python train.py --num_hidden_layers=11 --hidden_size=256 --n_experts=16 --experts_per_token=2 --d_expert=384 --d_shared_expert=0 --hidden_act="squared_relu" --moe_layers=[0, 1, 2, 3, 4, 5, 6, 7, 8, 9, 10] --n_empty_slots=8 --router_score="softmax" --normalize_top_k=false --routed_scale=1.0 --balance_loss=0.000202 --balance_bias=true --init_std_router=0.0235 --lr_router=0.000785 --vocab_size=8192 --norm="rmsnorm" --norm_eps=1e-06 --tie_word_embeddings=false --optimizer="adamw" --learning_rate=0.00137 --beta1=0.9 --beta2=0.95 --batch_tokens=[65536, 131072] --max_seq_len=512 --train_tokens=515800000 --max_steps=5313 --dataset="wikipedia_en"
Below are experts of layer 7 (counted from 0) of a mixture-of-experts language model. Rows are named router (the router's row for the expert), down (a neuron's output weights, with its number) and show model dimensions 0-255. Each number is 500 + 50 x the weight over its row's rms, rounded and kept within 0 to 999. Numbers have three digits each.
After each expert's rows: "comes before" lists some tokens at least twice as common just after its tokens as in all text. This comes from a sample of Wikipedia text that the model never trained on. Tokens count by the router's weight.

# expert 1
router:470564456511538479498534527563515435568463426500477551491503549466539493488467534466513443566689494535548468504463509442566460404488521601562510526457555446470538518484543595519552514537416540472538494501484472479544520527482483480487605573481575443446468540559493399467513429472473442441441371492409490513474500528535605445479575406416515449475515560521465503524578555494477588480620549558521532515439539472538481464427480426622499559496546512474589445498556399615439508524543574521533514576574545478423595572568556465558457488422492591536464529578499415536424476458526532567447493517519504591516568488547502497563539499491538509488427487422457490478525496483491528521476472463541502485419561439392531471506496573474481522575451477514550549552533473527524479550517441
down4:516468567463409554499488536434525599453450520556549446447487563467458467502478412455508467506443482467429554411456576472462528545454491543443563486494542571523556509549529560565429498390518533505466521463499412484527521489578484478568397436446495508531461553509478496512449546583431521399593507536603571572465472468543547438456488519567586487539586494448526528477486383444507519425496323476486590586561590561454466508541479540472447481495505487499432623542514527477478542490577568479488425464445518511436476496514579560483537565489457610448488458485495523520486539531518462435559538454496513549553439504489458560525485505360576498520486471563474511512467557550423555498532525494542600544561506504601528465513534546487533585399535441482538577505482559469526556473527471
down5:464448562566420415506514465514508408525509529488490453561427476458447424519550465492534562489587511526524486544515523442553476531498458498490489596532499546468383555548463484525529459530399473525545456504497631536473530510522511506536460530557500424529548512555499450597466407524540478547503469458441536526453404482420534497556505532582571407484554472535563503502514549592527532518571534506515506578460412414433518455529430470516534539581499534507538516524573665526506552434467526496463534548533457430480522527546512406658513510543479590466551521463519463517568441419521529493435523447530548502461523540360525407523440469383483529570418508529486511475387542497461484486487475500456511460498425553520601535488535539421611428555517450502499512554481457554495430492494592
down6:463541442449522475425513470593425479549612502526484435584545510455508512467551529581577561461607555454557559497596520486505501503543478475511540529506457537398489468533451507499517573482569483582580429483578550571497563509486451515512585596470509535550530537421479525523500423521523623469491497520479473442535528462500534484468410580518511443470583601552524497425507502438470454509566527535550422528460543471460537520499546534518601478580565430534541413527473541488540531486561518502447439645503547479439558499578540529501409472481560559516507550440591409535559476557559553526535506567483512498499604508496475539431509536494393484502455472501464446499413458521504479540557499541516441438500470470524528415546546561346511498545515403510521510491578500458460516538516646
down7:550515503513506521457458561464427448485589444450378588428564539502524463511428457491481525495448545458436552495498561523465512571482441468431532464459558499547469418485467538548535505551586500481501433527527480498475472570552500583571470521481546571506466469501452346431497525453534487539608478498482558536586514443377538469418549554522518518491470580498479522495437479465565433611445511467474482567483405473410455516549461564578442531516476515536551438488425499499456607480473569501557503500431503533509428452493543503436506539507480499551499510435440543571436502566465511406461481404538420476553492605509447577514519551472468539388555585498421470507456515447509494504543501474546525605582491510471523461424555380484538516416463584564486541583503506531549539427415450
comes before: "\n", ")", "-", " 18", "–", " ("

# expert 14
router:506420614465540530598577411555493541442488460475479520450467553404438503432532516466514504556546426386544418431555517532493526526497508553460577495439589490515405535420438466448614487422547516522518464615534500560504445329478499489497484533553574496512427556493490570411462494473472576527433509426377467499458575462530551503505562516564505503521548534479542514589526483519526465535521578476579462508438477501485391476548549469614460519479503532513465470444530595445561538481461405525558447469548479452566521494496474510498526542524455561593589500494469483507451501530496546495469501508582589529519513569478530502556549484535465506528463463574499454533458469586440471477495522500515529486449438387555429454496555530451453398550575544491445537429556527466481432470423516
down56:471465447528474563535586515530497518475443554499609549527449414496576509355499416511495526548414515453533551494420463413582489461446539533573584462454511575504519508651475421574524610541474529512521455453433569638505523488469534471455539456476505503460591439563449438549475544552518514502371421463423421533518477463544564447402547475606557473530539501481511463514475559577553500512507524496520497547443504537470601473479552498452459522511420523502446469555581487475558505504502574530568543513531471502419519501576443531547541501462471599499569592619488431515498493462538541489458518520537493455464501539512516466498477436557449475558404468503523483441491409588550473457481537511543451438485524485445439475450533491505417473605546450525524496508450458456596544485528564
down57:545461472521468414484535529441443520617557600525449500403507499421527632426528584522484426543531525514556517456479529442414540467483536535557502552425500492447513436540456505499533501454546447505517525513506514505436489492505519472496551532462571538454422539642532424436577465451513519550462511525492557481467471518514529483575519529395551510462499558471551555522514550574536449547456534496521503493564536465539529492445446575482451466371476538546383515497482543551594425477417474499450560527511599418496542594555464396646526391426491475459478479492449460436421600495481554503425481543523595511499537506485537437541523455520392520447498463518495494484528446480457489558554547453412451554452494537507468530493499531480461522534472499626470551549509463587531410537535601
down58:433573492464461516541445415469460488527555561449401529486504516518486536382508491606528595528503482464496534526529423452538488463405505578494407523523447441437546534391561525458532466474518556447550472430513473515419404484533536491518538503630525408583533532513469506446536534527543470468513477500486438574402471485440422486473556507448489467481601505578543523456464488525522507524528547469437498482464505450525430448439494421522510513480575532528524542563524417513538598519455491451583520530542467551480440492562521449531522481445403494520534501535419471534484520535537518561574412437390574509584493536598503443533497501562453419515511518550486467498581399452494446458471427529582512500589482472430495463554506450486549486481566545553481496587596500430553540557450676
down59:419484570528461584510570494479531566452520512490516438508524471525528440517493588511564520575485467561589440480494486601447548463470429539509486507480521540476451506500486519514587545479626592440470500591495482584573525475521572423519416531427559483511532508563458495488508519576463561576559489440450488496517486493472410458526460506533473494500620453603503551515500398407500447532554506455511479476519462511501483645487515497541537527465455481536503508519554543485545560488520559503546562588550473493522517483494553462510522509527386434517574428539411442528500561491513450576507570515414565555492493555529462464544498527442417495516430426451475424541534442619523437505642472485453476496488444440407475464508560546512440476494546517413435438558503538463528467449521699
comes before: "  ", "=", " The", "\n", " \"", " Nominated"

# expert 9
router:464445496444563551458436526537498493492566558443420561533534488534531563505555499517526480430435430585517561507473412517505619522545551591470486505426500480521521504432439568479464491453546495510539539495420478648467501526444490455515488426555473554511512545493499497390488521531429394560578502461477461519453474589539450423569552441478512541503503464453567491451487589460428531524481461491505484542532455538453457487485579514511537490479518457477442578490457605499558431468505464510556454491472430536541507495551500433474554599491416493456593501595556527420463495586532471390516507471416550485475390441463386474484449562561481532446594437426543493558498482535495408423529525522509525439428555441467519512424607467487421380505536505504516486432497518421475393496521434
down4:536498480518564532530524492520582527526506527499546476407497439583650476538422512472516424492501470414393533503435462543501526486536418477442487538547535477558498596498462446494506541445533453481516482544467517506602519530481570481480517581471470436506485511493492486511487358510446396553564517490524534548539489528475488551532510507521449519460503528553520580524508489478539506538468526429485545507551447523507476506555426370378527460424544470519515487604486489474512488442408509565593590483545503474449644397481494488471508473444430474579485507535573449567427474469495607438508567467451466414477493606521476518415493507391545471509512521554528483473477540433554498465462430515592480502414512517496534554429562495526603475496506518485544469520593494502502552570423303
down5:554476536465441453525512491508464515496593436493567524531613430531537533403489454517513551550488515532417422483488566531427475428514473559554545420489485558414437502525514424544548535498564504453592472591526463449534470532520520478583502481354546493533551656540484447481532452507465481401551503531485453495564610498450557489483432465465469443424420552513443461498520534575515556541491529484555517452445374438487423525520491562477463400415505528644553493556481518444398545460574434423485538583424524470491485470464474478422403549508579523484557566523564529479450366501527493474480585524483470488470521498528510509450464562422497443392491508405524550486499489552498502504468483489516452583472577495477482489522521485461536527509430438571435435502436499533509540527462513
down7:446536411431539561445420503469525408538584475533383521571462499568516545574446551504500508534395482499513495509460487446484455523488505557586477487458555476558486548465477531407467557489472486510479455467463460425375524438490519437484517448555357486569560546474513471526417446494529454543443582426551469559445414492470495539602497516407490577488514535569534517532503418502420573485622560486463578492479470524499448481526537447532584484494498491462532490571411365515499528462461542431484453508498471559499469481528478532562558457426543579520515501612488510559470572421553505503535471547571520484578394422420526518564498493551503539548591491526520521539524570408596518476583459542541506479500523454538537475557460453569445453512502455537470497505567509586473481424523598
comes before: "|", "=", "\n", "  ", "\n\n", " 0"

# expert 0
router:555466570479471493602501480494493447476577564491508457572544428533468478535555453586506576489454452479498499570506458509498473518493480485540546469471485475425516448537512476444471551475496569457509561518508587389457541536551476476521491482608465523549543572529480517434516505494455573500454453491528505610411575424575449446542513542422412492511477452522487402530471570535518579505509465512475463490439535619431543494520436414581414496469613517462554525547599547517539529611537521509534523586455491449508476468494555509457537317565541533496564550429433540544484413435477425535476518450513481506533386461447554563486510491440477499419523533459535563543549445530525487547441498527484543505556423543466537497522410549387517537472442413480550427445474541573412583536504555
down1:527493547466565563517480543545514519534476469564474541513484407393520538513526521517428470581521458551415537498488514515505501536552509527430508494487464564519610426555456417549532467598427480573537567468470610511444518614508515548475517464434486427465469509538496588582589491436448518507480534497496377463493416496506527478514514503536504447575425495514614430413467527516497489475467600621432455503495436369409598559470478522489468469508446592558571450455465514392504439480495480458504444407538530489451582487552475561528486511471521535525508567479513538459465483458461484529444429576561483467580527608402519540454482515506477475478492502496513627488546556544542453527570494535535512560461445520623491528471594521574491461466550428448496554463473481560504438573438493
down2:410521532570486475513500419495616400517546575557534500402437436531496496500552547563476546575422565580442440437490520574475577473438502535558531454489532392500590520406562473515461414491518500525552549480535513466422541538535497561524578428568502536469521432497415548476475554460474494504486549521482501438477408470530470556469371389494512468432521559507557489522499557476488499472538494500493457402542491543425489476468493538528476561412464429531544451459494565551498511549480481533412440430522448465540363490528554480465440505508442533475448487509470492476463596541514520513426488490522552462573512409602450507563524579543418499536477622512408541465509594577519486451458553533572538491465447496425489484534437496508450472537433493372540481524468509497567587527434568
down3:572501466489508627516515589469488476518514504424543474534465438480419485541547566466506571527402605531429473481548466480524463506495468546491550563500535518519477501527506448433503492446493427574533585470444541470479363604441487574512468462559466482560601525545521505503513505424516536523558543490475489527544580430485450552459592581461491413537476497477577444502558416451506591514445502526457559497498500498423477561558501415530536463467494445531412548562553507512455443540532507471498445534433474475509469458436444483510499444435443445543471524481526501436469464461509472504505550454509396411476491474453531548498608489443490473525605538519549448498534473483467479507489497565518548567514551510633498511477540550487507496407572440483508452535401426600451534591529736
down4:522520449410604548417478517491618569575450592561486529537522459537515540466431376398543464483478538450496528572371466429543506486398517533543462562496468465458509447531429513562471563452521462517539514462547501618411581498504575506489508473501519573512516480485565449449513517590484498454483486534552591497507435503482418589495462444430533458539507561515532506484430446572484447439405430539473529574545450534445526480492540497444511478520538615520493454518436477486601449453393531448464639517568571472465471489489506492510530511437575534498515584426483539467556552452536453522487458492566464489442547438503490431619486586459455504545481558523424437550574521494450529502465409508633454501566566437529562539499496531555514473433501511542551488498502545469508498501538534
comes before: " the", " a", " his", " he", " it", " be"

# expert 11
router:538459500573544565509496535504574423492512446525528447556472452543447532531470502515544584463539552441476556612526482475538442434592503519453514581505543478497485425413475544384551452405454487509524571560506562472430442453494555498550487520581458528469451528434534604471409538541478485492516477503530532599462529487514496468494411435500471581577545580441473453522535513491562512468352524476418501461460483614441554495505497531507512507508626545452512498530612458530488533571506397529634534545449507485482551439527519472544545530474587604513503562493495455467469563578551466484471483462472600446540454514471479411445514524515489488450516536559554531555509506518485437531557572526518579478553370511589407550469415442432524462526482421582455493494501562503518586467513520
down3:531516510515527538457498546598423471495487452564471555526512419561514487466456536557592520531515537548432492538600454435490478510501510567391521528499471416495504510518525489512487521460573584482496439525449524562520467479454594575475429444508493453569466526422409588560419575485497439596521509461510426547561541473514516540457578461497509499510527509493475511542417369493633485492504433453451550443449459411486490460568547435526470528523452586554501445540429516506492506604496509385407526475637501528531576487444419520526466461441451517516425551578476518468420507471578428459455421459511518584523433439452508507454520557615488539484509516455497503460507477511425467448488459549485506458515504516548481473494542406523548491515514464437512507435493576417454455574456679
down4:512632463479467486574492483440489504475557524515489455508458532534544560538466437537487606484451554492563498538470450535532444502463396546492416536470473429542511514542541456455504525531483505445367478461584533454471594536461537470449512463483480497647440533451490446510466443488516505484542522496388413473456473532527595563395499499558483462508456492545536486408520507500528500445540553549480428467492511534464573494457434467550507572570452486479499563561484455486492547406598480487457483544581565521532356533496486508499522571399489435445530502568442465536581489537553534625526582416463403415552535489476590454476475548545473507464445475555616399492574502382515500509482540558548478437484556457484434496541514484567599470539486513503480519459572509511583503534459593
down5:537530519532554478458564424524554482404398479529563621458508534485510481501553434536422470571522505501536482478481492489539528384520547446442416448519510647481586366604463428487503539457472458479473464461535471561503436514452513532464512466511539547452587480517460510522517559490548455568466486534573532575434425404470453478411588535599424489522611490446474532511547487552564502549507505497570548566478417478476607709402576492487483527488442575570416485482491455543547498454461390479507533515474527556460511449469506451497521463538486495531507448547492469465539475581484565435476573462492561455540523499523463459549504495560423508525476411463414495429486479524489433408539578519442502506514469513438472490553525470465538494473491499490500495460501503461505428407564559
down6:560537534512483431576490562447596571452542536523489529511531493451546484441456530448451600544516475479472476561468521503572534531568404562450464435399559488432546576556430446479553502554508469475498525415465507500397425541465530478572535495560569433491517524510496531474528564379544534479486441660430478515405388487537526480451515600523483511538469596525452484567506462488529510553604541465590547459468404468463460422475505478419517507537611526433525565438459551554530549439560501500457472495447461472531432409503502454481563503515442545550498491561553504523489408555589466543474586498472546405557531563489486531523516437442543555480394456551444445470541572438479475461467424518455544473422546487467531541462468454440430536532487453453458549492402543502502535479512455
comes before: "\n\n", " The", "=", "The", " In", " He"

# expert 15
router:515449459504445384476566532493473534528491426441645538534362503496537460519503536523448439405589339497398436471509443531449549514492478448597459501533486531526528565547491461537461527468528428485602489464521523592493521562452559533476458507465538527503521467486511569540561413523586518510415453531392516454570455421527489491505524485529472512479550459499566584500559519445501459525497509509509491464575439454433422570566518582454481510538412564548454474434467519541430547456501457494447488422528564453495472562491481504545437460461492489476579528502515606465456514452407543428456489530522525455426537522537517494477440450404476519539508485450529414508421523472478411418532526431442489532443561547509465460522510577559526583475516424480490535610509596547449539585464415
down1:476452465444541554391521449500489501528475546481558401498413488398550554550477502431412497657474571516453548444520425471501531439564491540489420486492546461552389448493507551550559554383494507490528528645447603556518525580486495420490502493498588521546530503518450481479485468605552502480443476477460544491525527484470496353482486396480542462484530497444559484504473448495555483582428575519482554495411476458576446517423469554549518440473529473514470514559529441531502427494431553542462502524490557422460531548508445549512505447421462546555580519500577430559405502479470497544517506516448499536520595476503463484480439557522507551507482579591358449468436540443499432479509544479482543493538528478583548517516512510486595576426571563621516489533467501498503531459497460
down2:465463487491542517454540459458475586453447527498474528535405547480471454478491489413602469509431494422512538498533530547420440525441536473486514422511431530480614510526440502407521486530533586485427466560527473495514446554493556391467521579475574536505481545506502486507560557520461475388571536460511517480489476511518513455565480613519526506535409412574533458519499514482517492570469463488520524504563398448408579558511468549502443424364462526489477518498415493522493484557472537520530524495557429487594490528412516412461474445376451416530519473584348446579477392413538483405446602476443531471488491563470501469531523546440485460550486539565541553496462507477414490521570504520471556434538505512405495510474478523586501617476542419473488590426531462441463485472481490
down3:477565467464492562467467415455568516587561495479449431435589462570485528508453492516504462532565546494440519413449499501550541547476583538556524413466530467552505495470508474541521464427516469479508482527433470580484504431548435473543509465538502480451475569539492422497488499541512445414480437552467597537445477473469555454531490512418556489454499485494504508486534359470469518548449645539441468500393538566532517580458508455555408475473503514453509475466610456550503526467498462470502424478436549609455556462533538390451315539560412479560472415491450511541454565485401462500503416496550442478613501423464485548593558456477501506574479562525479505514494491476503489476426416538508491452507513527405503456468489438505586492500543489448409461468607472431552522603460521
comes before: "-", ":", "|", " •", " Votes", " %"

# expert 5
router:530534438479565432491473544469391579542388550470494529458563455399566526486442519475515570556427400454497608496452449529479567413524496514549491489468399559500549486593517475584453486441496540534424455434491479575536608523563591475435590445488568469483439503527513422556491554463480463535588475540548465511510480470541503590534539502545497444485472515459568486457400432538350626468384493395500456456440501433519606559559477543412433464454466483518500485431486534454565454469496564478471568480524532479457481467572501438529497541501511502458490513571447511474566529445546544529486469504462516565401516482545529519488469417519485381382584426511528423427530519499467476452545482504438476497477559502546577520478459494563459473521425488498545498536459518510473489494513472
down4:513522387543493451472531569505473476415484555525467405501491560543539543449467489633554497472535512602576511493481283486564466452572515473501455502528450552425490560527602504523520509491457506546490455522512546454487553493504423525464564566469501577539461487533529475454545496428529435521514424484492526523388476491504447454433548510470436491518523514548511532459557446480492627389560549499452519531523495503514590441444530373504533453479534508490451384506427484427457517527526503464575499571500590550476590476527526441479511424460485510580540494540523620451498529452514468664459527540463518460559507515439511477453470541391518543449481464487525519460580500497485468578578542512501492466471590513434468568466560460594494542493409537527583447488490530489529458511573443
down5:482511474547538473557449450444565563521536555456500482518446633543534553425518516483413528439462535492466431427530448476522536474430492560523418559449598455562517572451491466524507468523415471567435545526452479600512523428400487518530464504519481446518499483563515542513496509541583531571508522426519421558450596449435440553537561520559448463570476474531607605527552470522409511535444395555483541593547543551512538494447595380448565505476562461525415505508484486546533558382459472498460490471480543462566434527473475434523513503496463549475472494415485551521505468497486514537481522545507477530571491480477456533510505452534469537526489443527479480440464439500503560507425543553532474518516500559504614419495538551537647543484495509515521433527714475499512540509566607
down6:515490386562412528551500481494546524462585481490490427473511523552502559486610619496597563493510571591530560508416422496491407468543518494467486490466510400547510474554565511464498543482454556504471469518524461613500527479386547466509513454588517522551496508522473531496498488498486439494482460409425468505500446548508503520521484505417485535509604554615521527454525421555409593574451459475459600493463474495534528510429506508524461615532497462543421550490521540479557451525521492500400441447506521502528501586581540536637501484482555405524502518573493449611536457563461501510539519502501520548497525385490501507552462555525410518493537458444526525485461551450478543491520457505469459528510379408443465513588507521417568384493439482505523442566521554481486491446578642
down7:477551539461522499500531563568532481570457538542544569489500456481578484480493419649554514587484487485357437484482494523511420451472490430516512589457590560577571554503478483453416485524501513593558469423465497462485493477485521457529452385515415514493507570505436511461496490607479505487459555529522489545530554562537485454506459564480487523505524652576479468485452463507497513496544554535417564610589548574519444523487599527475534545481375474499464476436530480450509511519567549451522515472526505422520475529552483482484526506495595484501523478373449495444539456512560397620582497529539508539560485537467432453495561555384517442590424482463601464532492458508507557466509484524636479463558571623536561545492496544503457547508436496496494516575522496441501464483449509
comes before: ":", " |", ";", ")", " 1", " 3"

# expert 3
router:434484512525468452482492528529536558537504463492574517507572488467559475457453426580498418446457500469529512520513497493427584450533560472522479568535491599477554530457494425458439468564449463482512516538452519586484447550413455523452559434432442428436501444452487456438548518473576441418587465529541482598442457510467379548461539450537521428429417521578517561525458436449450500471488483565506562502463459445430513503463424471447489434563495420481511537545487537424608457525463527480472531521539531570550457459550440502441493568549502462603355494540445443495623433489447417453487583502430494544480534456467400533457508446470580520473589550537530420444481444545546406431379535535551417534560546562442500503488497514500493530525474475538516482505536390457500528522555434
down4:568435469543574533582444557492482588481454496526353485383515609584544454541437532513390565469483543526469455573535530515425506490549497538454506494543495512619535497492526552528505529575418499479538610496503500522599490494489494556338536514471497517435494556522515570448534472547473472542453517541486392484617581452422527423486550497506451533470487464493587479513504600603486446588522592477442518475557541535601490486511492320426471490515435505478542554443530470420515518483516514490470493535469523503487519495435533513495444584439462452455461556579546482510387505505374540497509543510527516445453537490458413464397548483463459504499465539507514460503504535493483505485477561506453534539472505476568408504435549473526505522435469558521458587525560463483535472502484585
down5:470541543434529511492449449454470559389476484461436461499562604485404451464525553504557420487516518415532584417449457572518537542571498462521573472502493566491518459559529577501481482512555493431482455466526498456462446464510510566489539505526558545553508449562566590508471531538520563536461519459449599552504521502483478454464417550525414534480511436567515546457451486523536470550478569484440497519582494497458466466485524503634507516545511554521505532433482532492467456523621447490382476363558539568453475464427476464450528570450595478519510461650469545532541535472450518563499431544459494484503586490596496427535539487519549484528523421501509545435528578490476531529538460449521548489518560510548477589456598536494608523417598498487484561498509373476557468452531659
down6:513486424568533493521537529489515538536539499548466481527421367456481459458387425481475566672393551515494468516612520466527506457518574489601510522552498575516533484499535494436513521579555484458525482431546553521530530558514501393427445474500427539529490485486533514460495510434389577489496556480514510440522492559433485573472575465569512464520489461456553433444431526586543581611507505514501496503498595381521494510453567519582490534532558562573492473529538525534462458491511530539546544469474510496410497506417471578470539505508528431496574551518635487512436641558508591542517463577544532460489542456468516526456514518524587494428537470476431471518518484548507536530603520531568551553506492486538530497525519514488543520399541540450438543514547465495408558417438379
down7:563548536379573436482627581584534551477454537508480515424463474522457566547573531529511471506508510475517538437523445573539567528504438474446457529551499510569455522564547439493510632461464500509422517576547467493525558451423550562461541509500517508491468520452431468612507521508523520496518525472503455566451449404424414517529485591540489515473535589488526480411432499478488471468466524543457576412474532532515486519491494407490468502553403498542479489550496485535587500509426511500529593500425538484475567488408503497405457540520519494444454471410443477444503591506479603582525491503500572465562553526498499486545464523550481445619400445588501488509445601497505468521508510544507468480609465544493497540480542464588491541387470572415500512623596360538485476484545517
comes before: " |", " 0", ";", "%", " 1", " 2"

# expert 12
router:531525445473432569393429452449545476485486533540495580547424430473464510507510555439480373431511518536514517476463432486451512520514561492476484491420417567519448536496425417572491562471489494494537485455425473470471526560467498517569478541564473540502535486504457452545473508522427509555484584529551468498465496617436528463444442486461408458426422450478506407458476478497563496561478527424522513502523557476525520493547468537500541479511547434477541538542432553593484459469484453470312532634545470417412498515544503467511455540504592475453407479458429580451523497595555527557466585418561540542560496484487487395526553496432536468566413516468496644473550480447542491543595419561516501516419513504472584482434534444437432530464470405476513495533430501533489464458495513
down1:510528471456526461545538610532492515534455529535501534444465428544501355524486496498539500459476418460531531416380511409462539560455543507380442439489574541504469444535504444479558408512553552527501374509500474450437515468430441514527442425541515528431437494557472309506454487560551492412506519481532506526513487501437537504511481462562494426555455531598523577495574485533583549553520542556433456454509451538455531601493451436542578557433555468418469509472535470573445507488586435377479483547550475509518512521470581511453486497485457480510481466493553459534465610465514584477465520442472469514409427493440456556518438500496450474492475515522488460488424514522521479575571500465522551608518503479487492506431422409584503469476480486433458489547525468526603528420446592
down2:506521555477500573525554500530547473540523376397463545503484496513458455476465441507558461470448474447446558384462518496437514426512519458533437469473506532482501520568512502495509460519508478490501459546398552504516362523438461532537508415547540490390483523565455344509487598602474512475440519498536531618425372571491527543537519463522461506520457462532422511454525431465554503517564510491500563463367506549448515536500458459555527533463550397448430568522549485633426544435444529532494532588483542519507497490502526531486506553516513481508381504509510469471488390494469499487527472484405488585521486424520573452516587519479501568514544590550500494499487544483545490510564390552422474529568512391456482482424521397490553456469517460490533515426503528495444606435440577
down3:526472567514489402530503577469534577529548412442549488485440450471440454486563500399510498546513532481581455472464521510431549547553505493535552478458507439507475559533437544569494451505475552506504575456511560438506504424485504450523523525505566510463472533485489478480460437545595443459464529438499387499504475455449455573528474532552464541566508467492499414425553557518592461570529609614545497464364485519571538355435395448459521430499537425471482400379537498459432503539556459535482468457442546572492530454553497443443521564554535461548475485516484582438508544435451501572515487498460517501579610591585501559527487477545528494517520526581483537507430495436464456487516448493594484421483482571467535428561483516480510480519497547547485481395506430516607381481490581
down4:518562550494464467485390459591506562455489503458427531464572470544439469453467463428521521484505501430489480616415465513502442524562514549463554591486517525450537502540535520518493493580503591568536563435563421608424513589491478495485564484479437558462512557528523462509494499568445496561491591490521563556536549541487494399542488492516501500545454493423557526472486437554481487532474603536449501508451550479613518427475454538474437420525524622496475494508479552400416344508447536431500484453451521561550541445505488557487505438526460450544404550531491529470543511408535475375512403491460548472479472456567538500510455484445515445491621525532535496388561509462560473465352534456488390466414539550533477557460428474500542567490522538510512451460525529450476574507521527
comes before: "s", " (", " first", "–", " season", " career"